Below are experts of layer 2 (counted from 0) of a mixture-of-experts language model. Rows are named router (the router's row for the expert), gate (a neuron's input weights, with its number), up (a neuron's input weights, with its number) and show model dimensions 64-127. Each number is 500 + 40 x the weight over its row's rms, rounded and kept within 0 to 999. Numbers have three digits each.
After each expert's rows: "gets" lists some tokens that make up at least twice as much of what it gets as of all text. This comes from a sample of Wikipedia text that the model never trained on. Tokens count by the router's weight.

# expert 11
router:464539551554478441522520478562503547490518508463552424501454498453501459525557479520578463501517494496500514500510490483525560534491493503445505494523470456470513438487613488409482490495462390
gate0:495535456452527417487478485476532481410484569451428515511448487471535533553519503577495411429583520510538526473487460511519560510484441465483523508515529531437459500508480484469505424452492492
up0:465466470540535508478439542504608553412444510505482423528473472527539453462448525477428484483497431533471545506504493571506472461475492538522523480497481481483550418482497498444453489581496480
gate1:479524454440491450514543579524505489486484506480434490469486534473477517474504530423483522541501514538564487495487459458530445587516465427518496480516538505496531454485528556555500388551534514
up1:488495488473513486457499555541569493527519499546464478540447466452569508564562483524509475466469486503557481493527531512442551556459489461465541445512516543467498451544528476495451562579487484
gate2:410528489502491508549591575489541530456495543392513517457507555553494486469496469444462465484516405549548504517427501515490458490504540510473545474449410538485542515569478504512507454516520466
up2:470511440546544521421462525497448532438532477533535529511492496460498488492465475489500481461460465462486490473497554475466470497547542498514556442440479475498442499529572511453521528462489546
gate3:491435534531540424450493491459463512523510479546504466516491495544471474462479473483510461395401497511546484464489479538407513506449552488485466520522556521494469436489512487496504498537477533
up3:473523470468526522446479503447507462441529505491542479428501451424512451520603436503451510486449417468505507517532483420463518494482542558455512456514405467567478488513399519475490542498505531
gate4:399449515543467493450488390459447514474533467527532458569509515409477501500450457527487543490473469483427560532502429486439537480524478523478484518443516524489484533524492503508425468526503480
up4:408481552487475474462519542563458491561443500504563536538521534493477453515536504469508476489485479451490511488438473495472506464518558536512516588475509498499489455547508484447470563525478531
gate5:503450477524505484484604509396502461581465515485581483421450495490474535555468492510478524495578510501545433464425527559511463522546539514478558510560633436476471607479490511470456495480510485
up5:472430557489470456486487426480530547487469520541471530486436484510541489452501500575524415571425485521543467498573539510453487454530454519464466507464528487538529477509534554544540631576437503
gate6:493467431476551501527485469472394456482561420513421547436528466483448551492512534525487527588518476524535580516501412554602567499442451470401529541482504482450455462462445502530569526433549477
up6:502444458526560552475438519531586555481512554548411520464506535486515480421543548507530579459494491525401495501464542512480484542456474508534480502610492475465517482539480543409559518490551418
gate7:544494498428543496422457514520502578512532535502568555481544484484519486485483556536533520542517528552538481453569438537450541480471507537531469603517556505489512462504534507532460512524529529
up7:463459520485451500470473487543453487496487427544491486519512536507535492478520523511418517515473551466514547516507452479529499514552471540423515512436527537501609499470530510560529490477457541
gate8:498521437564565542604514426553507419471521592516533508488478556544485552543578479523606556533493574441500499548515533506502433515447519522528455532580477535546454545484513473417493493433500532
up8:582504470497510440460460496507431496456491455521500555470405535477542581561544492453528440466544493494486474499563442486496591510570459487469452527501518550549507589474485497463425501474424512
gate9:534463528509465504468465492504533436544491429538492486503504485559394499472551484538458476528437562468557456401486499516491551561474437534455465512433457536394539440493446447551516494479496551
up9:540502533447548462524489459415523446527499469476472574474483516522581542406419507488489456473453579474526459580498495554515460590499499531505457446507486515525414475520532495462475494509490473
gate10:430435502407455501486465496489441537480504531453475500517497536396560573408503546514487431499529482443459487546490528477544464515547497530526572546489563522480478477554472508525546579458464505
up10:495497540472469500550439532437432515506401553459511537509470468456444492460505513462442511565463470473529489489439508491542484514489500527516449524477553523467484639506500597549518570478420486
gate11:446485487480479578514474481488514463415450536577449485477522569446505552571589457501512529545493502479532575498509465527498546544544539476454410519443517628544482493488498475430520534472516473
up11:433436444502481524524443534475507554471464559545497534525484455431523490491444488464449514476480558523464542461511417499543490462508417541512504441537478530468427515611481498512509490466502444
gate12:442481552544469556496536554531475479550502480451513451571448476435512472473527487493434471510487454482438516463524542517538457593459484540537541503456534587473409463502560517552470536495457521
up12:489538531412515511451439486540505539393508499528510479523509529536514508470434553450580561585499636480476536556499564465521454573457526477518452485477472512544553556593543481454554485450514502
gate13:486500413455489542416525451524503503535515494393503545489498447518500469512602445489480451493546444538549492510506497459440599556485545487516486473514478462492485547431521450562502419517538556
up13:559602497535510536497508519553519536554453517577527489528524513516425495553471532479433566559557555555488499520472449472471458521479484486575514496489527475498490476499532438428504517508521532
gate14:478510433481480522565541459562563451457431532531548439481463534445503473448583439472421525540592526430438464416478488471469459486488510489456506492522504498513508469526437542467512491487538495
up14:521524492468486482471450463581386509554572574548502476474439515499447437464575487541444443460498515489498451483466470455458459503514422525544550507517540477433494512535519549485490504494479555
gate15:527360535460488464504476451492525480468535510449528512541407487475494543422514545535513495466515472509434479476511459495441559469538499497528526549522520462500476552570495536472428430538477481
up15:418473549490485525513481471508503541466519531463485452559495419493492554471529483493462541495555456475503516524464521545586502497468530468456519554521418444528466482513564538446513486539555603
gets: " in", " to", " was", " is", " as", " on"

# expert 2
router:558491529507417502533531501498541571532498481487513493548497522485556486565566506502614493525486486559561485466614493504528494518508500510464599490493494483499487511485520544470382489474480485
gate0:525531441486477514480554505434448598472441521526501519550445514499497561488505501459453527558528504535504455465480479495427507536504472445476562483534490565418583539572499453500425430574498415
up0:533514527444488461508448515407515504477448479465479476496516469464542508416537514535447460468570442458490549492479531451451485451456448461482488495465489560463504481527492433490535589558513508
gate1:547465488486414457534514493528477544489445515451511441481509493480482496528530562530513514537526458474551487542590510523512454505449457505514493523511526475433545568543548527443503434540541465
up1:438525497493445454550588521490423545468560479474474580525445465497519575512473521470491541508504506470501466450489419486480476466456514417400499503465500461536518584542499467537584498450585489
gate2:433438560474458531424480431596488527546486511502489494469536521480470507548514468441544457468536540478510550498486451505573488504566539499482564469473492468487531483451423481538417509568413603
up2:500476546559489493567410469551514497532438505472493494476466462518542508481414470528556542532556498485535438503526501502514559545497510493498495492504501546546500482432500518546505565493544503
gate3:497500438518488520410531560491431518506536541514578458484541560499436530504542464508494549489453540427497478515504520454481437491450564490564498549400484427501529497507435552562448523472432538
up3:561500515455468577556506566511544477552420458480456521505528463522524522448534508526525528516522430431452474489509473519464487576430505502456535521516523472515494479533526552529418524545454476
gate4:509505528457462504555587504502514497538539507535450525488436519515542439475532468483440425488498500567467454479489511524522541443517550474501512614491532493501564452472487452494528450470444443
up4:428431481442527518558528558541540450504484523485504555485475517529423557560565500487543502451551499521430527513437483437478458536534558519425583525501513437538508480412491490463546507423500575
gate5:476506507533490467502517453406558522450534567508473530473587517483468413540549468476517512557469510567490498489597499535457480476504478470491457518487477533516494452454546565578516522514466475
up5:498509489519502494430467561492499562511532464478539495485543496478569570409475449555582455497558474498510498497479562522505564443492576513526466463546435494597554525520475426493510530519541520
gate6:497471568483540411530464521486530431517431495569573553443476562520571496456496545408549549487496459595516485534462445542451438501478496493464571503478436500517564459493548431486453538555516518
up6:440467560562525507534470485530577532518474509436482464480501523471462460533450542499495488591548541478531517422530514572510550509532485552461533516515484514513475566553474575438531521461512471
gate7:517466509531446426522470506446440470462573518486495535469473491473523477462489511482461479484468539474544482494519424484480451504502473578451530487472509554516551471491494518517539528484504568
up7:488437481546486448501424480494458418468559476512437533535461507471501506487573495529520489465548524501485508559515519538547543420506463525532415492436422554417582501462440516490538550482407492
gate8:453529507541525537573585426477505475502429491573517506558484497526505476504475483505521510515509503474532449516493540499450487515530548461510545494520549484553479514469522531473491479481513531
up8:501508446587571470548506466454512521451472449492536436477424510399518504511520530508511498543459528485467450501558512507594443512506506589525508417450465489550500519405490489540502515537486466
gate9:578504543494453504464501536441530491478508442528413485542517527506523498462596508534464511471537541472477495473488494499524533535503436523446559536531397541540478452486442481568539489494454459
up9:472548544473465500441508509400495553494441538513487509450527489495453468466455475498562518516505509477542565487463433438505497438549517497536506515510517513534509549567493468540476451547534508
gate10:489461546512521501489579501547489474478435528506513554463494563543443471528423540580566530509485533468489453537477510511438523529534541520475469486552425521521557449445518458527491447478426518
up10:512380467490488519513519518498426464517468443542456569431557578544557502510458498512540534524496498471490428452422536500524525475500553606495496515481441520559521485492536574537525466533509458
gate11:538473502440453524468589537498471512522515517507428486494496469458493456518479510568546469516510508561500476482464473506529509567475602564492530485562508497497486560478436507548462477452554586
up11:521560488490521449486477498471549523541555549517516494516487541470462488456516546470509529469479448462448563510420484472438574458508513499553514485505455489530435584519561505495549454501505435
gate12:497491503529505596520499532434501481472506497431430498501509484498531602517536520526454483475507505624569524513519516523452494422478540464589482428508465472489536535510423519472437509431501531
up12:540599541592502544526490461509444508485497540493422449586440511461529514534521506559431521450538538535457557445517450491442502455510484536516501473479504359473508468478512500475518512488453459
gate13:469472528486464470519461603514583495485497465477456525478573441504524551523576453480542441494516466497528486496511461449463480512494494499481537461506462525511420486518540540433498493538477481
up13:574551518582490514510412448568417453468559524526458499488510458472537512406446516465427481490457467497521410477507531501497502508447441489483556569550550491507488474451513523408526601478472527
gate14:526464516558481456525457528515490476479479502515534478502512505529564559547523484549562504539533536544490464545485535482504532512541476473540461556526523485506526458503518519486556476497505536
up14:447474531429504484550517477503533488495528534470481441498545497509496530502542455503456475567508504510469523489528481480499521507559528556486501479466542451474560534478427477517487457536511425
gate15:550509549516520527471493494424580496483430557474505526505427486473476495522482573521563541511522480506509457489453517489494494478497494446453526546535441452547441523496583474542454526472539524
up15:540477463441527542494545525449441487526568509497515540433442481564407500467446558538496521550468521528534424549450551414451433476551431553464557499448404459469526461491431552518486544526503496
gets: ".", " =", ").", ";", "\".", " while"

# expert 4
router:503449521522452504563470569439551547532554460471452472515508584464503502595537491465513481465499432525481492491588533491499507508547499440529509451488480416484472441479529509468499452474473504
gate0:500362536567496535476469538489531498431498460526506492434541545481459478455459484560503540457436480477533497465543519489481575525550537539444520530458515481483552496458500501508465514431506489
up0:527497540495512533523480495435570498457451551520493522514488428456585534461430497525493481499494450502533534507554524541487532538490442464588516488507445549562555421479520522477477476579510470
gate1:482564519493532557545413518515462458494516554561487507573532492501467468520507513454534546531484496468531486502442477507513478434423485538472457429545483493473468479577475499462504445500493509
up1:480551559472572527598516500486566565478430476517523544483524475583458440472493563482545463543503473483441498558537464461476539505567570494480541512558509451457552441578528461520464568469516563
gate2:506444498566465528509478474554489439499531509546553531498463531576481521479521523489517558463512439504495545496575522463464424464515486484514489536445448481514504487559552497407495495561512459
up2:449567503537516512518537525489507526549520460446507512428442508480483544556502480493463479440526501508480530470467484490578566473523489513531531428515496505457494501500473516524505484550508536
gate3:534472463536494593542483520454448516455490506504512581419539513478565455443479484553484460489516505476507451439470456511443472452485583490469511515582544517490462513523456465503457580481479451
up3:537468515497492494481527434548524526510467504509420496559581471468577474524565530439543544533491520430579564455505562514462473547557522423482476490542450473499522501494492553452471507538520516
gate4:538482450522525479560467565494577462449516474578512486524530507531555505480545519483543499449519374542555492492549509446595485603500529507529543456535567501488557532478545502584501554538585505
up4:576451480558512533515534492524518551497479488466552509517458538477476559521431488532421507584503458456465508520452515473432427447524514466465529539482561503541522526494447518479554583495497446
gate5:430407509542439582575485467427498490524482448531443533417524547554518517538500517512450471502490474469531526497437452456531613515538522464528535504483576518542532526503547465508619622510479499
up5:482479573476517558510473521466469492516523461525435487433492489520572495495427531420428489492466474492476505568445530483524560533522458527516488562496510514529519533458512499506498551488544514
gate6:485507516527491515541572517541425456507486498544537461507484524449522561506471496556512489498508461525541588508508495560524512510524405513531535459547517402508545504491501520501492579504475457
up6:503522447535470528515414507532490511482506433461492565451502502457540587509560451517475477454560553475567456483436447526520519520497484548545507475542480506469565470475444486471553585496501488
gate7:467514491521496457386497514587467461490512504502457515454449500465451473515523503451496526546589455523510460568531502425497547504420472517503584508457468556555524440492467489558427445517453518
up7:468458482522547487453488452547484481481544494564483479507518507475533466461536504483573443480535504506572505521541516509599519499546478527501475477484514578505529537483486548469493531529391514
gate8:592523570483552537476574579513515570483475575525504507423489440559428475543546483453542520468434459505510451579486544483527480513519498554491528528529551510449518538536504530502512500521518460
up8:552525522525533398509503524538546445541485485484431510496517494497542438509470555484527557523442479486522463534523416471517507497475560524518457562538450532514566474537488531459504465537495490
gate9:516481505528514519491528608577451514510560509520563529558483479492443437517558511535482569510515560504517536462491461474487590447510422455535487483392486579480499506481515510420506497537536513
up9:458531520489519461498497435514466471450619543483550523511468445517479484493555520482561469433454469488522504520510576488487450464474506514577512467526524507522524471479490533464522523536488507
gate10:463540500489449550587503492578485526566481449502459481454529510546517439520433546490478474498534483476537545519510477477487537512474419579445482436505548494520534488481526509556584560561395441
up10:446496459505492523574568469488435481473507478431389517627522530493494451470494454483489519576528487510481497479488469552464481461522443488475481511481512525495518496499469509511503529565481484
gate11:494525470510533468535468558569553482536380477523500492487472464516546500545495446546528505510488401455530393470519495589525539529559532506511537478505520482449513467523435469515413467549489487
up11:507543560589492549494427521492510496461567508469476574481503559500518485474535525528477502490520587466478489524586386492479461445511513487498573457480472472552483523468523493527524499496477504
gate12:529489550526504501582486542486465472551436451452526485432509486504559481523515467463507525475603526389523434530509509428507539554490485421487499498472525441457508469516515532449481484566526437
up12:479483485500506490524538454468529516419548531455491487469564490460403535531447516581431527462483420518448582494477467544479397514524524523542488483517494602495512550544419515520492529497417462
gate13:459423467496564468442558432488492579473489538500574579506457499492479504597458491467521599537515465503524447498540506562459527505486543501444469485488465488494452541519482444489508546491516495
up13:481471541428488553469460483518500547540407530526523475503499557513448511430420464463482545549495532490522503452464415433441488487557553507440501476555490538498505484468424538457475482515476488
gate14:514479473491473532496503585594491530501485554493492485466535539456481503497550532537523520511472456524559494465592538556480445518474512516523527456539420531499505441468432556511493523485554433
up14:517497556509513513422423529483532557457486456499482552484515542557471460489499485463456455531482427451532483483546473513579526527589481582521493494461503471441587500441494480525499515505454471
gate15:441536430462490538508514490559416558447453451541514508456535519519538500441510499477513461491514437515538464453446532513501493540505541474505507509505497509466526418485534482514542452427497559
up15:490455544491498512534454537525523491548462505466468467515478440597405512524452533614573532526442504530560472536458462612506494462562518550483495530558518539432523479543461417500437484495512499
gets: ",", " and", " (", "-", "–", " \""

# expert 7
router:525566541509534529504526444481501569583532522459544542535493519509505503505515533458537475504550468526507558451547478474432539456499575494493537487538446457540554492542527492415453455482469512
gate0:508498443516478497446505506549504571517457543529480459478520528484473491593471473469493512535456478451518521469618485558537474527505481420467435539450504452545458557453480464431484489497452534
up0:469456512491502503510462546510490460490487510469482481564585458497486488480484556513445607534501532509572469477520466530471407582496532457465514472535424512500491470460463502484474538487529524
gate1:472504518539421536549526531489442531525520527525583523538511514557487420502526484450543500557461497481498450494511470466428484506545466473418468499498532526491417537481500484483501535493519394
up1:470527474510508473538422568493498498535445511494506427613510447490446555460445448534528435451480603574486500477520460536501482505467567513540461536567490599467481518451472441469389518502509514
gate2:479565458492481511499447537558508439536438539516468559459492517491586487502551570475532527567527476511494507480628557483526523574481475483461483493450496515538509474454475493516498490531487507
up2:505459479492458438540437512491435526573444486467483445512421485477506481508485555488522479491517491424493560540496458494512553464453456489571498521528500413451460552497472543541480529479513571
gate3:458530492622557532485494523420543590507567509470478436552530511471567546508531546557477466539577525565545548485524456508532420543477458453429471492509563442527455442531499548497474455530485528
up3:514545487531469520581497478549471505510463495469484468472400510492478480446535505518437467487539513507501516437488538544470445542473468438547512480449496526559420516479513505497543560494458540
gate4:510494431554473514571506555453526427523525461480453544489489588523543491479529493469513473459528541454520544505514516519512510534579499468474605424495486496460514462551453473453505418498535556
up4:455517467437531525531531515430552481461476501446513470432606505422429475553588477437485481488453548550484533492518572515490489457495483471578548503508503438528531502532545479462480514566525516
gate5:544504461476489502501506520553517603474558554516460442449457465511477557519481616487478502496468482483483524585538544420526508473449533454502486432486456441553531461466500522462531430513544484
up5:537497529575491512483504451506517536533492481488467477489572561491590454496502436456542501465489515531481479513431463531513477560499513577606542471522520517561513480534489526551528507517464558
gate6:509467470568404445487565412518496452391489502537480579468527492487636579528557496502486450477447471460460549422469468447550483480426475384511555501425526499506516486451448548470493457432520455
up6:503513402466528454547465496458498513524542436450464500450471441512464488552541444551490450569471506444515527526492421546482551539493411508569499523519473557488533474459528532488519497480536537
gate7:470553408584550566470416467491466554456448474448522491468504521510496501418494547577457460491506502410520492446530443505489495481532454498451484547514506441435502440478438552518522497531502516
up7:436537522563485455515500549452469541507508494527397443529538504504577542527500500529501486500509496477489505450506452486420492492456516450474475511510465471484574461507488506477442507479416515
gate8:552552504509559490543511528516516481559466579534509515533507552496501466535477543465532475489488507481501499521509469504504485525502475562609510516598553457428563497507490483532556452515546402
up8:473549560571459498624473447546472497488493503500490423445552539513451540485549459485554490569492551539539443477543432515457503464451449480439528464568486511561519541548433473425476434480494531
gate9:464471528537483479534585453508531524545480491535561471458468516522414441506422478467514533443542521539521461503505509556574481515536566481507466536474498478496460454489500434521435498507468472
up9:492490486573509517463458496518467528478500491496564471391520452499516449503536438443460469447500493470473488499453475494494622484503539491487568497491488484527506508457470511526480537512481482
gate10:474503509462490551473510488528433543493539566470492488610487480551579513554532473486566476502489482460547550483508462528487498577557540526469525483468457512504448552454460489468549521400445530
up10:480487469577396478490574468525453515491578414424512543530453522509521534478528477421554496479496596463488503513509467498477546481509538507490534454501443401537502441511472497527515491507502526
gate11:493456556505544519616558440537549532503586443438505443536502497508411550501476513480583451448515545556528490550473471543480495445489525473487476503494483509526563494504507417468437481403465512
up11:485556465464509492555532506484593505469468516526543480444520454471512494526502474548555568518538475541492467519509511509482475411480493460493605467528541490467479504543470421490476489555540510
gate12:541512549524469479489564458493488494423479503540443499533520619506474507525467460462426442480510494505573533513442552515490484473531482449430555458464470462512548490468526497474453556498455497
up12:505545507417508442553519539443534524443465519459504512504490487488546484467437545580424518528451454484506500396503517463519478446431485550620502473498476497483516533567469448489510419498516593
gate13:518520490550470539508479573501453477437557504462530503435516561466508518484516479456432475494428496469483481589585466490487500484520511539464520436591531442440528532514475495536442534475523459
up13:474518525558506572523534451507463449500603506552481504486476488520560548466465590567520544526503548410500489458480518447483477484440494452494504505486538474473472500569528531516462492548559457
gate14:463602543533474484480474513499526489524526548465469495537476473500511467590531537533529438485509484515582496545575495514467499451469537513491518496523509458534454553540488436469554467484459498
up14:476530506485479453444518448521460480530501426438537522537488518542476486443524507440521539486570456518546516572573453577495431515461507527478481537473462500454434456507454442482438521459470557
gate15:490491500497553428482436575499552501526554469471465556511498502465493471513485493561483523531508530498498535560397511428427481443532484468561539449533563440505464550576483504518466497476476498
up15:513465562550493463543455471507589525523463490475474526439513495502541478468495576481506474484480436522510541493475455547509546482457515430461506462512447516590505406493480467512562529524519453
gets: " a", " an", " one", "a", " not", "ing"

# expert 10
router:490507560489522441553541466459486557496559478509451505538570493456527400553427500478536474497532486539595519465589475496548540456491536497522540560428482488340483496520561506450502472511561471
gate0:519469472490511465478507477551490426553487490528510482528477476486503440542534552503500488427461518464469500527486411520506503396535447565502463544474480607554442504579516530442463534509483528
up0:455510517483521458527470466572512447537488453519495523575491459487419494466457465579539487515545475486542519466551462565512491447487527515514540500498570551447461545501520479495472601483489536
gate1:547526452503510525488448496491436426418546462475566503444498481468523515503529485532507447504485451459485425497414437558536556514520527534453536484495539536545437494499560505545515423518534460
up1:536506460532486483501476532485513449452476481445585529517528531474520462530519497477542484499500486549465504399442491513452479492570505424533463503523447413457531540536464499499462458510538479
gate2:461491477493557507509534464531532507517518536487415523503491412500469391501514465515486512500477503473477518500551517488493589532511401533490485531501511556462503511503492542504542495502474517
up2:507420551428431451466496492515479530471473504477469490494425407447502502500463433453559585511531542535492522495532458462487501545499497494498464435484501478496491546498574548517465500501412524
gate3:457482545433528578524532541475472526572513493443493461494562590481535531479503491506507480517518456532513564470489557462520487498475599487500481472527515408519446546491485557524490563522522528
up3:493514493465546460536479495412547458529516462538528476561430539549442513489477537525471564483530470494495412548486490459463493510461487524503499567535532545495518481524487522450508497504523512
gate4:513470448535463586519492508448535506526567524477428481535503477482518620493475475425585491496491499450503487505447494469503455508503444469499502514491509480464464569533509548461490467556543486
up4:493465527454496522485542484529461477442484507510517512481573510553478470426531537551491541488468566501468541454502477531509420448466504538480506467493522437491538504515538459574530528522459545
gate5:519489481463460557507499499509427559542533506461440464556429481490453490516538498528537515481499567438530528474532490528491477471480607464493480618482479534546455615529586482496460538519536525
up5:416488471464451527495433436469519500489498489576580536500472459531412480553528445540497514481488509556453500438474452453478539505512492485478495443479499550491486484530517491521476494490493487
gate6:528475493476410522479504518408537454481480495475544476531481504461543477542494533525527505545565501560539558484532470567509463518564447524537521512456501587458499422508579552539390462475521555
up6:485413474548486483505444415498486507511481483482490530523457515548522509527478502437511504486522494511397521533427499584418540555471515516497543532463521539455511398561483504533509493450504507
gate7:499572542547449554527480462477505508516542449528448454434572496506508457400475551478535537556523551494497505489559454514476490529464504526501508466573412527483460436466463468468522491514499513
up7:518443527443514481519516510499491542557478475514485441488567522527513388470496533417531611490467512526549532465523560541455500488507545472535517457500461576447538552488469501484491494585492504
gate8:505509537439510452476509563472487475443534418565454464498466454513492460517552516469494524483528508500466528543436475571503474480469515515480527469536533473516524521500447487489566468487537436
up8:545492519484503534479512533512464530517495534542532467505502488493547418533496488502511455501463464531528564504527476489475457547537517552451531470466520521465581457471479501572546464556482521
gate9:468486478530416540479524438503489520487529521518449572501520504507545484483533547543425489561499427510528489599539467559447523503462422465551502497509486504489479504496593529551566513457435447
up9:483541519571456435512546583462470419452479453488521470522416500461471501531460469457506465481531518525532540393498527484496533523387517542510529516480515507480504521388521452510478541512550516
gate10:525497489498410473456444481432481515455470504503463516506399440506433495564491486455566495480433448496568469515531496469484534542509456534565515507547498551545484548580422521532531479481495485
up10:517451544519494503460498546540513493482498525572481537462520462527482438511535489533531494514425539543478535453423423520551537473427534491581462463503457549575450494552536435486406525483609462
gate11:501473470560529504545401553592595435431406448503457517481517505497560474428481498512507576504451518442577506506517474494585475502460513589660478526437493490555516519552475444534505534491503480
up11:463490513527552560503502462433398509523521561495480558469506472530484554531461516513404449450502473525552513500560499505468434484535479432387499488572482462473514587567543478494478507529510495
gate12:473566500459484549443479523480518457468555525446525481575562596485453520520427486469486466541532552465556537466561504417484465495543546418531512541526489427424463493476482527550510490460527463
up12:469575526527489585493450488484543476465534532467470514501464548497489473539439474493522531605524479509533454552453440480529538541431505511526526523525454461488486521530450485446527565455550497
gate13:450547405498571481576519525591515526516513422464527495484580423510525455456507442525502507495514475503508476518512533536506579538409517438481471471463448527501529500468449474497470468444457459
up13:560430508450521504472429541496496539483556507485513473495506507497487484593534546470501490636498478453449482497488454473447470537482467554513534481521538485527523566520609463469527509573493491
gate14:501459511532545498483534514523485613481514493448494451534557518487509551486450477508455549519458539508503468515489474482452462574545573528504521448514448464455520524532522533528545485488473490
up14:472499420476507456430514518503442517465423471491489498551486489506548523425481511515501482467485511562440532573588463467520514411517535411627474499451486544432504467448467465545495459448573511
gate15:498441522455458530435479520517436472501510497535473482480471602487477520526566546512513486460408430496464533462552523439531531466477473555515489518450436482488482481447457395555575441507499494
up15:524529514449558476550516455556511480552540447540449449482524426533483479496517465525522450506523506465540504542544471523469423408504538486491554475544510506516540483433537524451484549521535498
gets: ":", ")", " –", " -", "):", " there"

# expert 14
router:525582530578493508549474496477466541526526516516489508500493518445499501526495475461484472462536430526505491473488492472435552443532485522430478495471437503533488535509532563497468490483528490
gate0:456486468511598449461564482475553526502498526535493470510419500513445435525471463461505403524446488524555539488522491523491498535478514450510433493530550535516479513547483513446521486506505521
up0:536438498540488544484535521514486490511482522520565526459515469470494496508552508472570487465577504482484491454519473522572482491486504444531513531547533514512540506457553570498472478606533511
gate1:510483566552539552464549510460532489479524528442454554461552436420445522501513514496553537465532501527518439493520487422492537522498513517567465527532466484506546597476489480511447482500447494
up1:449420510479520450492546532511471553509493546451503448462471550552523488546515445473441489557580491499503492532449485590519532381491475563479417468455458466468514559512522465468485543528549477
gate2:478564493446430479479484525465480413402516539506514526467519504484487457475465541562511599457546466542557541592462535491396479530475505482551523437517541471549428541526518400480546560488496497
up2:491553530475467483496547527531458491453447483584513523472492440563428552579534458533490537538527519504539463589522423536442529476459544463513460491594533456474424503455513623500571500519521514
gate3:515492544532434531442500422496509534551530491517495477484469466547464460485519561495445466538464482592520495511509469509459455485444518462442433515493563477517543448467468539537449469478564463
up3:499462548457538516516497453460451494524452485530517489397511492385484497486419502539499500493405542447462452412490510460553451520472532463476552530473546560513577453501438562536492494541475485
gate4:508466502577472493501488489468467549523493460511572510549508539512502516479550444531523436507465474461464475524463506585441499463539494519505544552527464540510478441536454504563465512547489588
up4:487488482445482514540501457506513504555504507482478514502482528439548542519562469421537524423571529496528566511479469473510551531475488562498593541446486489532436536489470486511483530492526487
gate5:540557504478486505510515587550458488552386509450500449502445469512584494523455498467471454502504505501540520446541541517435492553532467486530490425592526502489489481492463471468518476393480459
up5:554508505476549523538510494430499462557525542450546510502521499475457512506508522505490510528583577503538520468472470503517514489509477493464481480585476521497432495507511585502498514453498457
gate6:502519490510501499510544574525483522546516579477513520518421526498416458452475508465591553553543450508527552499492426480515508577467519450562502512438518494508498511614478456421472474500606487
up6:562518545503457454436469523480445550520551471475512487481449437473466546505500514505513530516490526496487470493492503441458495474459516538507538408498557527485496452519469571557541530452438483
gate7:426471568434499460497445546460501527473569481494518439537498451495508469487434477394493518422526433556546523510574574488493488486414451505428495501455473452475473518509478524448541525508528545
up7:493463520516570430577445459516464585530472512482533415452505446440493526447437403580460495504502473470508511517499533419474491484539475528475493468462475449492501495476516554525551491451537462
gate8:478535457447546533510529483489541448532491466497552440504528534543521467484479451526479519351461537515497456544519533498559488463530527472572429494582514507451535546503469462462447486541529522
up8:420466476468496513505486449510455524463530508584460462481488475487536462577512498523496447507524486500528532501504512573507492451469486520557419543529428493471566508521477504519450486471483537
gate9:526523454569554528545543503539437529440467447616463443440548545444506385484463526482536449553511502485526499451506462558564508520472501511515521532467504524468501536491495496419492544529519461
up9:418491500459561513531495514566482461477446448431506501549513520500489500506530559513515549560476502509527538487489520505553504490432538477536486512502567467526511499505474422488532477512476496
gate10:527522433482415530445492496502483579502556550467521517471563464475458488459597497548478500483541422428440507544519548467508479474531480468507529510505541589432499490550456513501430536622513516
up10:498509531426476554585497497444518540467458506454532474555501543504460536487478495432533505490473566506555489531533558515464523559562531574470455550503544523506514469477507497523519561455516522
gate11:392409457525478541537508485515443529433508480528479493527489575550514529466490487473499502537470530470498519542489480557472526494470559505527543491409530499446498480505548456547459520528488490
up11:497515492488448514480589487505499378548437536523530551525502432511494540484435536448514443473478521499509490478502475461518454475508470523507478357480479493518571585505545485535558465546473561
gate12:477585560501486510482505473542528514501561562487509527522408477546523513574484515517522554581521485501492426446370574509555526488534487418446494491513453495512566470529503465530532579515453554
up12:479541483474465542500510572606473433553508547507480513475468453423572517478428517455483499511549559480601522477477601466532524461499514468505454446522518500480530548474546444530454436479513480
gate13:446449568505447562493522536547495478492552586490570562502482508529502450496527496441495509554404551517444501535527470504549448567492553569546459495415498527487487494488543550477498511490490539
up13:498468480547529521409478543456498524485419520529513511516571522547589538573450508461466429525517407536481624508467519547516520522509429507536465540556555543526482494549545461506498493485523446
gate14:519477539548503464487486516496465544538496545511524481508574562497525528545410520481578501494539456438471528484540528515497484486501436433577645454490490524506540470491456455457514528567483468
up14:492477483461519553460499494525485480501409448491471464482464522542513492512524461523485539474417527492475536538464431508547466538515496426488545505536450529466455500491495529578450487464530506
gate15:513453505532517432483548478498472492555521499449588504436502504525486502470502516462482528557506489525468535531436492466570576544452478541510551469472386519480421435499517491491453529496523564
up15:447382472562519466526506474436469437477506509419545544451564542477512590465456549476538476511455456528497513501433516494496454506523494518511508470479456480480450518546476499530495425490466553
gets: " the", " of", " The", " his", "The", "'s"